Weights of a small mixture-of-experts language model, trained from scratch on English Wikipedia: 1054M tokens.
Below are experts of layer 5 (counted from 0) of a mixture-of-experts language model. Rows are named router (the router's row for the expert), gate (a neuron's input weights, with its number), up (a neuron's input weights, with its number) and show model dimensions 288-383. Each number is 50 + 15 x the weight over its row's rms, rounded and kept within 0 to 99.
After each expert's rows: a language model's description of what the expert responds to. This comes from a sample of Wikipedia text that the model never trained on.

# expert 8
router:41 46 57 40 87 39 55 32 60 79 40 47 53 95 69 33 14 35 46 67 65 34 70 67 25 39 59 61 63 72 42 62 48 74 35 40 49 47 56 73 55 69 40 43 54 50 19 51 70 68 29 40 56 32 19 51 45 30 78 60 34 37 26 60 32 38 46 22 54 28 49 27 38 79 39 41 37 43 47 42 58 60 58 54 41 42 34 55 41 52 42 35 84 61 70 44
gate0:38 30 31 61 67 45 57 54 34 44 53 69 27 24 66 28 49 29 34 58 52 63 35 27 56 49 48 39 49 40 75 51 73 38 47 37 59 44 52 42 57 77 37 14 43 60 33 67 67 52 52 78 67 52 51 90 74 53 29 55 46 46 62 28 39 86 83 50 41 31 31 60 17 38 48 54 68 39 57 69 40 60 37 14 45 42 37 50 48 28 65 67 74 50 36 49
up0:21 73 50 64 40 36 48 39 48 25 34 54 85 51 44 59 73 44 62 24 29 72 21 45 58 73 66 67 85 37 28 49 24 58 28 71 74 31 45 74 38 46 47 52 68 34 39 42 43 37 25 52 45 39 48 58 49 57 41 60 82 53 65 43 38 34 50 51 54 77 30 52 35 75 06 53 51 52 36 55 66 41 61 73 40 51 38 41 39 55 53 53 52 32 70 56
gate1:74 44 48 31 63 26 73 51 53 47 63 51 48 62 33 47 37 43 41 43 37 80 58 56 45 30 55 78 24 57 60 35 48 88 36 67 61 58 53 55 47 73 53 57 56 48 55 67 65 38 26 66 46 20 37 64 27 68 50 68 32 42 54 61 45 59 64 32 05 33 45 50 47 44 62 57 30 85 64 45 51 58 69 71 32 37 33 86 40 63 25 48 49 54 67 29
up1:48 38 59 57 72 48 55 30 24 47 44 66 36 43 42 52 57 49 38 39 51 46 43 49 57 47 79 57 20 57 57 74 47 67 50 59 48 44 44 59 53 78 54 41 45 34 62 78 32 77 41 81 47 49 53 78 56 37 49 62 27 27 82 47 07 54 77 30 43 55 48 42 46 34 80 35 48 49 61 62 67 74 31 74 38 56 61 33 54 53 66 60 77 51 25 52
Description: Pronouns and relative words starting a clause after a comma or "and", such as he, it, which, who, she, that.

# expert 0
router:52 39 53 54 63 47 54 39 67 61 45 43 47 85 66 12 32 35 44 50 70 36 67 54 30 50 46 63 59 36 56 75 60 77 44 31 59 62 63 84 73 65 56 30 58 36 35 68 78 59 43 44 67 28 42 45 54 50 54 51 22 37 29 62 38 51 48 34 53 43 36 62 36 77 32 51 29 56 62 46 55 73 62 46 35 43 20 48 51 51 55 54 64 57 63 43
gate0:69 40 69 45 61 44 58 34 37 53 64 49 63 47 48 58 59 53 44 48 62 70 51 66 40 49 64 34 34 54 64 36 40 43 57 63 47 50 51 42 76 74 32 32 23 38 58 36 47 52 45 36 36 44 25 53 37 22 63 37 50 29 71 53 58 48 43 24 35 54 55 50 40 57 69 42 44 51 41 47 64 69 37 58 46 58 49 50 34 53 35 32 53 59 75 47
up0:79 46 49 43 41 47 49 56 40 51 58 30 50 55 46 54 54 52 62 40 83 30 63 36 36 61 51 57 49 59 50 53 43 74 45 42 37 51 40 53 39 49 47 61 47 69 45 68 66 33 52 60 66 15 76 41 56 35 84 26 70 33 48 36 46 25 58 56 40 43 64 47 61 53 36 39 59 53 51 57 72 41 48 39 42 84 62 45 66 63 35 72 79 40 40 70
gate1:26 46 45 49 68 23 46 57 38 40 43 47 37 49 49 58 37 44 43 49 25 63 47 48 39 37 50 42 48 54 40 74 37 28 29 43 53 69 64 52 29 65 21 49 44 42 52 78 17 59 77 49 48 55 66 23 44 72 52 36 26 56 49 58 38 65 61 14 72 50 50 53 59 45 31 29 71 62 38 32 47 50 64 64 68 78 62 46 60 35 29 12 20 49 34 54
up1:43 56 65 73 59 24 56 62 38 63 48 16 56 22 35 21 39 46 42 49 47 69 49 80 41 49 62 63 25 59 54 59 58 27 47 38 50 56 43 49 50 47 47 50 72 28 48 43 50 88 32 50 53 18 46 51 38 60 50 55 42 24 45 71 21 83 72 53 63 77 62 44 42 61 39 40 67 48 35 54 53 51 44 18 69 58 72 43 69 44 59 29 95 53 34 51
Description: Articles and possessives opening a noun phrase, mostly after prepositions, such as the, his, their, its, 's, The.

# expert 2
router:47 33 61 58 71 47 66 28 67 82 42 41 56 83 61 25 26 59 47 62 75 33 70 59 38 39 60 72 63 56 44 58 48 71 45 41 64 65 66 74 64 76 48 39 67 33 30 63 78 53 37 46 55 32 45 42 48 40 59 60 39 44 34 68 45 48 33 25 51 43 37 51 34 97 36 44 33 63 72 34 55 68 78 56 38 33 28 67 53 67 32 56 62 56 61 52
gate0:69 26 38 18 51 45 65 49 51 77 53 29 39 44 55 48 37 44 50 37 48 51 62 46 52 28 49 51 45 71 36 62 13 50 60 57 57 36 44 44 44 39 15 31 55 61 28 64 34 50 38 41 62 47 38 43 49 40 49 70 57 50 71 52 31 27 51 55 38 53 39 45 36 33 46 41 38 49 42 34 35 68 56 50 28 55 40 27 44 40 52 51 53 58 69 52
up0:72 37 59 30 38 69 21 30 46 28 39 59 58 59 62 56 64 40 40 50 14 80 22 60 82 36 40 76 78 38 34 57 49 50 26 51 49 41 56 43 60 59 31 42 56 68 47 55 46 37 59 40 67 56 31 27 50 51 26 84 48 70 64 77 37 37 58 40 42 57 65 46 40 64 75 59 49 83 34 41 39 48 58 69 38 67 26 31 65 52 69 62 32 77 73 53
gate1:82 60 51 59 52 36 52 59 78 59 47 38 25 36 47 65 45 49 31 63 57 36 44 54 32 47 61 36 46 43 73 55 15 44 48 46 53 21 53 32 60 59 42 51 51 74 31 44 33 75 69 44 33 41 61 55 72 26 55 43 33 44 43 39 53 58 43 28 62 54 69 62 47 38 48 36 40 85 42 39 78 65 41 49 42 79 60 36 44 47 55 44 44 73 25 50
up1:33 48 48 68 45 53 75 47 80 26 62 38 60 54 34 54 32 73 39 50 29 74 55 46 67 61 29 58 40 38 54 61 38 53 87 39 17 46 11 58 34 48 45 37 23 45 73 63 59 73 46 66 51 39 49 27 55 50 57 32 64 59 17 63 56 53 59 40 58 28 37 68 53 64 18 50 58 29 67 54 27 79 72 34 42 52 52 67 42 50 47 45 40 35 81 52
Description: Spaces, digits and pipes inside dates and table rows, such as the space after "March", year digits, and score cells.

# expert 7
router:52 37 64 61 68 53 53 27 67 61 46 42 48 82 68 17 34 51 50 58 58 28 82 56 41 46 63 67 53 50 51 68 53 55 33 40 64 59 66 65 74 91 59 34 67 39 28 69 81 53 45 46 52 36 48 50 44 46 51 56 35 40 44 66 44 48 42 33 54 48 47 37 46 60 59 38 31 60 65 36 60 66 57 39 28 43 32 52 49 54 28 48 67 58 61 42
gate0:49 41 67 42 44 31 61 61 71 69 47 59 22 21 36 48 41 62 41 79 58 35 55 59 63 35 22 62 33 56 52 36 40 57 47 31 61 39 66 58 48 27 56 66 38 44 52 40 41 52 00 52 32 32 70 53 36 52 26 57 35 38 59 44 58 55 48 52 38 57 53 42 24 39 54 49 61 42 61 27 47 40 99 63 47 38 61 50 70 54 47 65 71 67 42 69
up0:43 61 66 72 33 24 65 18 56 17 45 43 47 20 63 64 67 51 37 40 50 58 69 70 34 34 51 69 22 52 44 29 42 47 46 90 48 41 43 48 21 43 65 43 36 63 60 37 42 41 29 44 33 31 52 53 30 36 95 77 43 38 51 63 48 18 28 80 36 37 43 46 41 54 56 29 57 33 28 43 46 62 29 47 39 47 61 46 43 44 38 60 32 47 61 56
gate1:39 53 50 63 49 68 83 26 77 55 60 54 57 46 60 38 46 17 92 47 46 38 53 60 51 18 79 64 82 49 31 49 51 40 59 48 55 29 44 47 33 74 50 29 41 77 57 45 62 50 49 25 48 42 55 39 76 42 73 50 50 48 50 59 41 39 46 57 40 55 34 80 81 46 48 45 38 66 62 49 56 53 46 74 44 42 66 65 27 40 61 46 47 40 52 62
up1:56 43 67 43 71 35 62 49 56 78 15 52 46 62 36 50 28 43 63 45 83 51 31 29 36 74 48 62 40 44 33 35 54 48 75 68 46 50 95 62 43 61 62 58 43 41 16 55 48 84 22 73 67 59 43 58 41 47 37 74 51 57 29 27 62 46 80 36 79 41 38 30 46 54 67 60 41 42 40 48 44 50 56 52 62 66 41 57 56 68 60 44 62 67 52 49
Description: Commas, periods, parentheses, dashes and "and" that close a word, place name or date, as in Braunschweig, Germany and 2022, Smith.

# expert 13
router:50 33 59 57 74 44 64 27 69 82 44 39 55 82 59 27 24 57 52 61 75 31 72 59 39 41 61 70 61 56 44 58 49 73 46 41 65 62 65 77 63 78 47 37 66 35 32 64 78 51 34 47 55 27 48 40 45 36 60 57 40 40 35 68 43 50 35 24 50 43 38 47 34 92 36 43 31 63 71 35 58 67 78 56 38 37 27 65 54 67 29 56 63 57 64 51
gate0:64 46 81 40 74 48 64 35 72 66 34 32 45 49 52 30 43 52 35 72 33 41 36 61 35 56 61 59 39 51 76 22 56 38 73 58 47 53 84 36 69 25 60 57 32 62 58 58 71 79 71 55 31 22 65 34 45 56 46 55 46 44 34 63 73 57 31 60 86 39 63 47 49 33 56 43 67 50 28 52 32 51 65 27 46 49 75 70 60 66 33 42 44 55 73 43
up0:40 57 41 39 45 36 57 59 19 20 46 53 66 47 39 65 53 57 25 45 31 54 35 52 41 61 56 48 65 43 79 59 67 23 62 35 54 55 66 64 40 34 57 68 53 45 56 31 41 49 54 41 34 37 17 57 52 41 64 57 56 55 60 77 55 30 44 70 54 34 55 45 46 51 41 36 33 23 55 55 55 43 53 66 51 26 56 55 65 50 64 63 38 34 74 44
gate1:43 43 43 54 77 59 50 15 00 57 33 66 14 69 27 33 64 57 78 31 34 43 73 72 33 63 51 41 71 45 49 30 55 70 45 35 42 47 18 60 50 49 70 47 47 30 55 30 50 62 62 34 57 36 56 29 58 42 43 67 49 24 50 25 68 46 43 33 27 63 37 27 59 60 57 54 71 72 69 45 71 73 54 52 63 59 48 58 58 18 55 55 49 57 78 38
up1:20 43 70 39 58 51 38 40 50 50 45 37 58 71 54 61 50 48 47 59 45 50 64 61 61 71 36 56 31 50 42 60 18 64 62 77 34 57 45 42 62 53 44 75 46 47 55 51 40 33 57 62 81 72 39 45 28 58 54 31 68 44 80 51 33 54 52 61 21 70 30 38 07 37 37 64 58 64 76 66 41 37 60 60 65 81 41 61 53 60 48 53 42 60 66 48
Description: Lone spaces, hyphens and dashes between numbers, in codes, percentages and season ranges such as 2005–06, plus kin nouns like daughter and sister.

# expert 1
router:50 39 74 42 56 40 79 45 68 55 34 54 54 55 67 34 45 28 49 58 60 26 62 53 24 38 57 68 64 38 20 62 50 60 35 29 72 52 55 67 88 70 57 28 58 36 26 50 76 50 42 46 58 34 39 45 53 51 71 66 57 37 38 36 62 23 41 44 51 52 46 37 36 47 34 38 40 60 53 42 60 64 77 51 26 41 47 66 39 57 24 47 81 65 66 53
gate0:34 61 44 48 51 40 38 67 51 43 33 36 52 68 52 46 33 72 59 56 57 56 23 59 57 33 32 38 52 32 67 35 71 56 77 59 31 27 59 75 33 66 51 60 51 65 56 39 63 35 59 45 36 43 26 40 50 51 58 46 76 38 53 64 41 40 46 53 44 34 67 35 48 47 54 44 39 59 66 50 53 51 56 37 43 47 66 27 52 55 99 56 69 00 63 65
up0:46 50 59 08 56 40 49 27 21 44 48 55 71 48 67 59 69 36 40 54 68 52 45 51 37 50 49 41 62 59 31 49 36 41 46 50 43 69 61 53 72 42 54 78 39 84 44 37 23 70 68 39 51 63 48 89 25 64 54 52 53 04 27 45 54 47 26 57 50 55 19 62 40 37 15 72 64 27 42 32 31 38 33 55 63 36 34 61 38 39 52 45 63 48 59 59
gate1:48 39 37 78 55 32 63 72 58 28 53 42 67 45 47 43 52 17 39 70 47 57 52 38 51 19 81 37 57 56 65 67 27 55 43 49 43 71 66 59 62 36 42 72 77 46 42 46 22 59 61 54 63 27 46 18 52 72 41 31 39 47 42 19 68 47 59 43 60 73 63 72 54 48 39 51 27 61 72 50 41 64 75 81 62 49 40 38 54 72 49 63 47 39 50 57
up1:34 39 69 58 32 44 52 42 53 55 78 70 51 44 68 59 38 36 40 60 27 40 50 68 31 82 31 44 62 58 78 50 43 64 24 43 53 18 30 58 55 49 44 57 70 47 57 39 54 56 43 56 78 81 25 35 38 55 51 41 53 30 27 50 56 66 57 41 48 49 51 50 70 55 67 27 34 62 39 35 35 61 59 68 53 78 50 50 54 56 34 44 51 49 46 43
Description: Words opening section headings and lines after blank lines, such as Career, History, Schedule, plus table pipes and list dashes.

# expert 5
router:46 25 50 63 57 51 51 57 66 63 34 45 59 76 51 37 33 30 63 60 53 35 79 57 36 42 63 62 72 49 29 64 37 76 43 41 69 54 81 73 61 63 49 49 61 51 43 59 67 72 36 46 51 43 34 26 51 47 34 66 54 39 34 57 45 52 33 12 54 37 25 59 37 66 46 34 49 47 81 37 56 56 53 64 41 31 41 63 55 55 44 47 73 68 50 54
gate0:47 55 67 61 61 73 38 70 74 28 49 80 49 52 58 63 57 48 72 46 61 59 47 44 66 62 69 50 65 46 72 56 66 72 27 14 54 71 57 51 42 50 52 43 67 40 37 62 77 27 44 41 78 45 43 25 69 51 55 38 57 35 42 67 59 15 41 45 50 73 68 59 77 37 47 54 58 47 46 33 27 65 78 92 21 52 41 40 04 62 39 56 38 64 52 39
up0:59 72 36 53 39 25 84 29 54 61 52 36 34 32 40 30 58 41 36 69 54 57 53 60 50 28 63 63 77 36 47 71 34 14 55 59 50 31 51 51 52 43 51 65 13 61 50 63 51 70 45 55 30 45 53 67 48 71 22 43 24 84 53 73 14 75 63 63 72 44 41 58 55 50 50 26 31 41 59 62 74 58 01 43 65 39 66 67 39 15 40 26 36 39 60 38
gate1:31 56 49 39 38 67 32 50 34 50 33 63 85 57 63 56 44 62 52 92 36 55 43 39 49 64 30 49 73 75 42 72 94 26 50 33 52 78 26 57 56 38 69 54 63 76 53 55 48 48 57 67 70 61 43 42 42 40 62 45 38 33 43 59 60 53 64 62 80 39 55 51 45 63 33 71 65 70 42 49 19 50 37 52 33 21 43 47 45 63 37 47 50 55 45 18
up1:63 23 51 38 27 33 47 25 64 67 62 56 11 52 30 33 37 63 69 49 63 48 55 69 29 59 64 65 31 28 38 45 00 38 72 54 37 74 45 57 17 53 46 46 53 45 23 33 45 49 40 55 32 28 51 68 41 64 50 64 43 47 25 64 34 42 57 37 55 52 24 49 30 28 42 62 38 58 45 80 73 31 75 44 30 56 37 53 60 40 40 53 54 54 47 39
Description: Prepositions, above all "of" in titles like Collector of Revenue, and biography verbs after he/was, such as named, founded, joined, married.

# expert 3
router:50 39 64 56 69 45 66 30 68 82 39 42 58 81 58 28 27 56 53 58 69 36 64 63 36 40 62 69 63 62 41 58 54 70 42 37 64 62 64 80 66 78 49 42 64 32 26 59 82 53 38 48 55 29 38 36 43 37 58 55 37 44 26 71 42 52 38 26 50 46 35 45 33 90 38 38 35 58 67 37 52 67 74 51 48 33 23 58 52 60 30 63 61 52 63 58
gate0:60 51 66 52 63 26 20 61 40 28 54 66 34 42 23 38 26 69 26 81 67 38 57 48 43 37 59 41 44 51 39 65 46 44 36 51 61 77 48 63 50 49 46 54 66 42 49 52 28 63 74 49 60 43 55 47 37 61 39 59 49 71 41 51 67 92 49 31 64 72 36 57 28 47 53 37 61 25 44 38 41 44 78 49 40 36 49 59 51 39 26 62 35 51 27 43
up0:52 47 62 42 59 63 63 47 81 54 52 26 37 78 32 50 42 55 43 43 16 38 41 55 29 29 58 56 51 62 46 65 32 46 43 39 53 39 49 56 49 60 62 65 49 43 44 81 40 61 41 39 38 62 34 85 58 44 48 68 35 31 52 53 51 72 72 30 56 66 31 25 45 62 75 55 44 39 43 54 24 66 39 59 63 48 58 41 37 41 61 38 49 49 31 56
gate1:58 54 48 40 44 52 57 41 40 42 53 34 58 38 36 68 60 39 39 66 50 38 39 68 31 44 54 36 50 52 74 59 48 52 34 35 50 68 57 52 62 42 55 50 49 41 50 49 42 49 53 42 47 49 61 58 49 41 83 24 22 50 36 66 19 61 28 68 67 26 57 75 64 50 33 46 55 77 45 23 47 46 60 44 61 63 63 49 58 55 40 58 53 35 54 53
up1:78 72 69 55 61 41 52 74 31 55 39 44 71 53 37 61 55 67 55 53 15 62 40 32 63 54 44 89 47 60 56 50 54 35 47 46 59 17 39 45 46 65 09 46 49 32 68 58 34 39 52 57 47 19 57 45 74 50 54 39 51 43 45 79 70 45 77 46 53 58 72 54 51 73 52 57 34 58 50 41 43 59 48 73 64 28 14 58 39 29 37 59 30 49 73 66
Description: Last pieces of nouns and names and the middle digits of years, such as mod-ification, vacc-ination, Hospital, 200 in 2008.

# expert 11
router:52 32 49 53 53 46 57 44 54 68 27 55 51 84 65 33 25 31 45 75 45 35 64 65 43 46 47 53 58 46 49 71 45 55 35 50 61 48 52 99 81 59 65 42 55 43 34 42 74 52 48 51 51 37 40 59 43 45 63 67 25 55 35 68 39 29 47 41 69 29 41 47 44 73 60 38 46 70 60 40 64 52 48 54 35 43 31 54 28 44 41 56 54 55 50 42
gate0:48 44 33 68 45 62 45 50 67 51 61 27 37 53 79 14 51 69 50 34 58 58 57 24 34 63 23 64 46 61 25 77 78 73 54 38 71 47 73 36 39 74 41 27 51 54 45 60 73 37 71 56 20 72 63 66 66 67 36 56 38 67 34 37 37 36 63 52 43 60 52 52 60 51 68 35 19 60 38 52 68 65 67 34 19 46 46 73 46 40 42 00 53 41 60 53
up0:56 48 39 28 56 80 36 48 26 52 56 65 58 61 61 44 64 97 67 63 44 69 38 52 57 40 48 56 31 23 34 65 37 59 48 46 44 29 65 46 52 71 55 18 40 65 57 88 54 46 53 37 61 70 34 35 46 13 20 36 46 54 72 56 99 39 61 59 63 53 53 22 30 60 73 44 54 49 51 31 62 34 38 52 67 44 54 42 45 65 62 24 53 51 64 90
gate1:63 69 50 46 41 79 66 55 46 50 16 42 58 20 33 53 39 64 57 25 54 52 62 48 63 64 72 70 50 48 33 63 34 64 19 48 61 49 53 00 60 55 50 44 55 61 75 36 36 38 76 44 69 40 54 70 71 59 66 47 55 60 52 44 22 57 66 49 58 48 63 51 81 45 50 59 40 35 64 62 50 75 38 42 87 69 37 48 49 70 47 50 63 17 43 38
up1:63 32 58 55 45 47 41 45 36 41 77 76 62 66 54 57 42 23 74 70 67 34 44 70 47 72 49 31 54 58 51 32 65 62 39 65 29 42 44 39 76 55 45 38 36 27 65 45 24 70 77 51 50 06 35 28 30 56 44 59 47 52 56 56 77 31 61 41 37 50 64 17 59 52 75 56 46 39 52 16 69 65 23 48 56 56 48 18 67 52 35 35 70 36 52 59
Description: Short letter pieces inside words and names, right after a prefix or first letters, such as un-le-ashed, non-lin-ear, Mar-b-ella.

# expert 4
router:41 31 51 42 81 30 72 38 81 67 48 32 64 78 72 09 17 52 37 61 67 37 63 57 37 41 58 75 60 40 36 67 54 62 52 46 52 48 67 99 67 73 57 37 43 34 35 45 71 55 42 54 49 31 33 30 51 51 58 57 18 47 19 56 47 43 51 35 64 51 47 38 44 83 51 41 44 63 55 53 59 63 43 39 30 46 30 65 52 48 45 44 67 60 68 41
gate0:89 08 45 15 60 57 22 69 57 51 51 77 41 52 65 34 50 59 40 64 31 25 29 51 41 21 66 49 60 69 38 57 60 64 26 47 63 45 78 29 20 60 33 49 69 75 55 41 45 58 65 57 74 33 36 51 27 56 31 52 38 68 42 57 45 44 52 84 71 40 38 43 27 39 47 58 36 35 75 51 54 73 48 62 28 29 75 45 41 59 30 49 37 60 81 50
up0:42 66 53 52 19 39 34 60 34 77 47 37 51 37 50 21 59 39 38 40 42 65 63 33 65 57 51 55 41 38 32 59 52 68 33 79 52 30 20 43 42 45 41 46 18 33 62 46 55 73 51 50 28 26 42 52 61 56 50 46 65 38 57 64 63 59 46 44 59 57 34 18 58 46 63 08 59 43 41 28 35 25 49 18 40 32 43 25 27 51 29 43 68 40 59 67
gate1:03 65 63 37 69 59 61 35 28 79 74 65 56 14 57 46 73 57 30 34 54 61 55 61 58 49 66 25 37 28 60 61 54 50 46 68 17 56 47 60 53 65 38 62 66 48 41 37 72 35 21 33 50 58 37 53 55 62 83 49 53 69 26 64 49 50 59 79 40 52 44 92 45 58 54 78 36 42 57 52 30 43 63 34 25 32 44 45 42 46 53 53 76 51 75 45
up1:81 64 46 22 44 41 45 37 58 38 61 47 51 48 53 36 73 48 36 43 31 61 48 40 47 35 48 62 40 42 37 53 70 61 54 45 48 56 37 48 49 36 48 46 38 31 61 42 74 43 68 74 40 56 31 54 92 81 70 44 73 61 74 27 64 81 31 61 16 34 19 53 40 61 49 51 40 30 34 36 66 64 60 51 29 33 41 63 33 54 53 79 50 41 84 49
Description: Inner pieces of proper names and abbreviations after a capital initial, such as .S, .C, W in scores, "ences" in Wenceslaus.

# expert 10
router:48 42 61 48 77 43 51 29 61 70 28 23 54 70 47 38 30 55 43 70 67 21 70 52 26 41 60 64 62 66 36 49 50 80 35 25 77 73 69 90 61 57 53 35 53 39 32 63 78 48 26 60 49 39 47 44 39 51 62 56 35 31 38 58 44 46 48 38 39 47 35 53 38 99 29 42 40 62 67 47 47 62 73 55 40 43 25 60 62 59 29 35 72 51 57 52
gate0:55 60 52 71 81 15 33 62 25 49 36 37 55 49 53 29 20 28 69 50 59 53 47 41 34 69 42 66 34 55 57 62 60 56 56 59 45 38 67 43 43 49 34 25 50 57 53 75 68 64 44 53 57 34 58 52 63 46 37 61 41 38 52 66 85 26 46 37 52 64 27 62 02 53 37 27 67 57 36 57 55 58 44 58 57 53 48 57 80 49 11 62 48 54 37 58
up0:51 34 62 64 52 71 54 20 39 64 63 64 55 67 80 61 54 53 56 67 60 55 53 36 47 54 48 80 51 46 39 30 63 38 51 58 46 76 43 63 44 81 61 44 55 52 44 53 36 32 76 35 58 32 51 64 82 27 71 77 54 60 56 21 62 54 63 43 48 42 39 47 72 48 71 49 28 54 67 49 70 41 53 27 65 28 47 57 50 41 50 55 45 62 56 57
gate1:61 19 74 60 69 78 57 60 41 45 56 18 61 83 70 27 23 59 53 32 69 55 63 69 64 49 35 53 58 63 47 39 50 50 44 18 47 63 56 55 49 46 37 54 41 49 39 33 51 53 28 34 74 57 36 48 35 37 62 48 55 72 64 67 53 19 63 35 58 50 73 46 48 68 78 70 59 41 56 43 74 51 57 40 49 73 32 49 44 36 33 49 55 68 83 29
up1:31 62 58 41 33 59 33 64 53 57 50 22 41 39 41 31 50 36 39 33 58 39 43 69 21 39 58 48 40 30 54 66 47 68 73 54 59 50 28 62 55 85 28 63 36 46 62 45 46 47 44 41 55 45 47 59 52 58 52 59 60 55 37 60 66 62 21 40 58 22 33 50 51 48 46 30 35 25 45 54 33 56 44 40 12 26 66 56 77 71 33 42 30 22 54 39
Description: Foreign-script bytes in native-name brackets, plus years, dashes and spaces in infobox lists, as in Cyrillic names and "(6 ft 6 in)".

# expert 9
router:48 34 61 58 69 46 67 29 68 81 43 37 56 81 57 27 24 52 54 60 78 33 71 62 38 40 61 74 61 59 47 58 50 72 43 40 61 66 65 74 65 74 48 37 64 33 28 57 79 58 35 47 58 30 45 43 42 33 57 57 39 40 38 68 45 49 37 26 53 40 37 50 33 96 34 41 29 65 74 33 57 65 71 61 38 34 23 69 57 66 32 62 63 56 65 53
gate0:33 67 60 43 39 42 45 59 44 84 54 38 76 42 44 35 46 35 32 50 86 44 61 46 34 38 37 50 31 46 56 36 56 34 59 57 68 63 47 60 72 69 51 60 25 56 45 39 41 60 61 60 52 66 30 51 82 36 48 59 36 38 77 61 39 34 29 56 17 51 34 31 34 58 81 52 27 75 54 51 64 60 38 27 58 60 50 42 55 45 57 65 58 32 68 61
up0:43 67 61 53 61 33 29 54 38 57 35 59 11 78 29 44 43 73 25 58 77 37 38 96 66 28 57 53 62 26 32 68 53 58 56 64 46 47 51 68 47 77 61 38 62 49 62 52 47 37 39 28 68 28 52 57 42 59 72 72 50 58 57 63 45 59 37 49 69 68 50 43 63 62 34 62 53 51 66 56 37 34 45 48 45 41 62 59 52 60 49 70 21 09 62 59
gate1:45 70 11 55 39 79 55 56 30 71 28 57 71 49 76 57 63 30 43 42 43 39 45 56 41 27 38 52 61 67 27 54 64 65 51 50 51 47 38 54 54 54 24 46 26 52 54 57 47 59 49 62 34 59 59 50 69 34 49 63 57 62 52 48 71 60 26 38 39 77 54 30 41 64 59 54 45 45 59 34 62 58 48 58 33 42 17 29 26 41 70 67 42 43 56 58
up1:38 49 50 61 61 69 49 57 66 70 53 57 79 39 59 65 59 67 82 54 39 15 31 50 64 47 57 30 45 59 57 49 20 60 48 55 35 60 27 65 34 46 39 41 12 69 73 49 55 44 69 52 55 36 55 52 64 46 57 67 69 56 61 38 38 66 36 66 56 53 58 37 74 34 44 58 50 63 53 65 75 53 36 12 65 65 54 15 37 44 68 38 63 47 65 72
Description: The articles a and an after prepositions or verbs, plus line breaks ending infobox or table rows and code lines, like "of a child".

# expert 12
router:53 30 55 57 76 45 63 34 69 80 41 35 53 74 62 28 21 54 54 66 80 34 66 53 32 40 59 68 61 53 44 54 44 74 41 35 59 65 65 77 63 74 45 38 66 35 24 63 83 51 31 42 51 32 41 44 46 43 53 57 37 39 37 69 46 51 38 24 48 42 34 49 28 85 32 40 26 69 61 42 57 63 67 58 46 32 23 67 57 63 32 54 65 57 60 50
gate0:44 48 46 54 62 32 42 58 25 90 43 58 40 48 55 51 44 72 57 38 25 21 50 46 34 76 46 61 79 63 39 39 42 55 40 45 68 21 27 51 42 53 40 51 88 46 68 35 27 26 53 43 47 60 47 68 40 72 73 35 61 50 55 60 70 41 57 61 66 52 41 66 66 50 35 46 52 45 53 66 61 41 58 69 10 29 50 45 31 49 48 27 67 19 41 65
up0:29 56 50 48 40 56 22 37 36 68 67 43 70 52 45 43 49 58 24 53 30 63 44 64 37 39 20 43 69 75 58 50 61 59 23 41 66 62 50 56 41 42 62 39 74 49 38 36 58 37 60 43 63 55 50 53 51 63 74 51 51 32 30 69 65 40 31 11 40 56 37 25 52 55 41 54 66 51 63 28 48 31 49 45 58 50 67 55 37 44 31 68 57 53 53 34
gate1:99 53 37 43 39 46 38 81 61 36 40 53 62 38 60 33 57 38 45 30 33 42 31 46 34 52 42 69 43 59 49 59 56 47 29 30 50 52 62 43 50 50 46 53 29 41 55 76 52 67 50 57 51 61 40 61 41 67 46 43 32 31 37 61 38 47 68 26 69 51 70 58 24 64 51 72 30 42 43 54 77 46 41 67 51 59 42 60 40 45 20 33 31 33 41 62
up1:55 68 49 79 63 79 42 58 58 49 52 39 44 53 48 19 60 34 46 56 56 30 46 45 50 56 58 55 70 44 39 54 25 30 42 55 58 51 37 35 52 58 64 66 23 61 18 26 53 53 53 53 36 52 78 52 25 28 40 39 56 47 53 13 42 61 58 53 48 51 46 42 44 50 64 53 46 57 30 69 27 66 57 65 35 56 47 60 45 46 31 56 64 72 49 49
Description: Prepositions and linking verbs after past participles, and property nouns in descriptions and tables, such as with, was, shape, weight, Date.

# expert 15
router:37 47 64 50 72 45 57 37 67 75 34 42 53 80 71 31 33 55 57 49 71 22 65 66 48 30 67 63 63 53 29 58 38 85 32 38 59 65 62 86 72 80 39 46 41 55 48 56 65 62 44 37 41 40 39 46 54 57 35 54 47 44 50 49 58 39 43 33 60 42 44 45 43 67 43 29 43 55 74 53 44 59 64 33 49 40 16 50 59 60 35 49 71 54 66 42
gate0:63 53 52 54 47 87 48 58 37 41 73 37 78 50 62 45 44 51 78 55 64 61 44 48 70 50 52 64 58 43 74 67 57 61 49 49 41 65 68 33 40 30 31 41 93 45 55 53 91 52 49 48 54 48 56 60 53 32 45 22 62 21 52 61 29 53 35 54 67 44 71 53 45 43 62 51 45 39 45 32 78 39 42 58 36 21 35 53 55 60 59 17 35 68 48 57
up0:40 46 67 62 41 64 34 49 29 22 28 13 55 74 65 45 48 30 38 55 26 52 36 37 40 52 25 71 25 55 43 62 59 58 55 21 39 50 53 42 37 60 46 42 74 54 53 59 47 65 78 48 58 50 52 50 09 45 54 68 61 42 67 59 57 33 52 44 53 34 65 41 47 47 39 54 70 54 44 59 52 31 51 44 51 69 28 33 47 73 53 28 36 62 65 48
gate1:63 81 48 65 36 51 32 60 46 38 21 32 63 36 34 42 48 37 81 63 63 53 41 70 52 27 77 50 52 53 43 47 32 44 37 26 50 51 58 54 43 40 00 38 65 71 55 43 58 58 32 48 71 39 78 72 64 47 57 65 41 64 56 60 27 36 66 57 51 27 39 57 68 51 67 62 37 55 72 51 36 47 16 58 25 29 38 60 28 37 59 59 67 59 53 33
up1:23 36 26 68 65 34 46 39 35 37 56 24 39 52 70 59 81 48 51 37 40 12 69 62 42 37 36 31 37 42 56 65 84 62 59 50 44 27 77 46 61 77 79 42 84 70 45 48 31 60 63 57 51 38 53 54 21 34 49 22 42 28 34 24 71 64 40 78 48 40 58 25 51 53 45 49 71 64 21 48 48 83 44 44 37 51 68 45 54 63 48 73 63 57 59 58
Description: Nouns, verbs and word pieces after a subject in running prose, such as vote count, ruled, put paid, plus in, between and heading markers.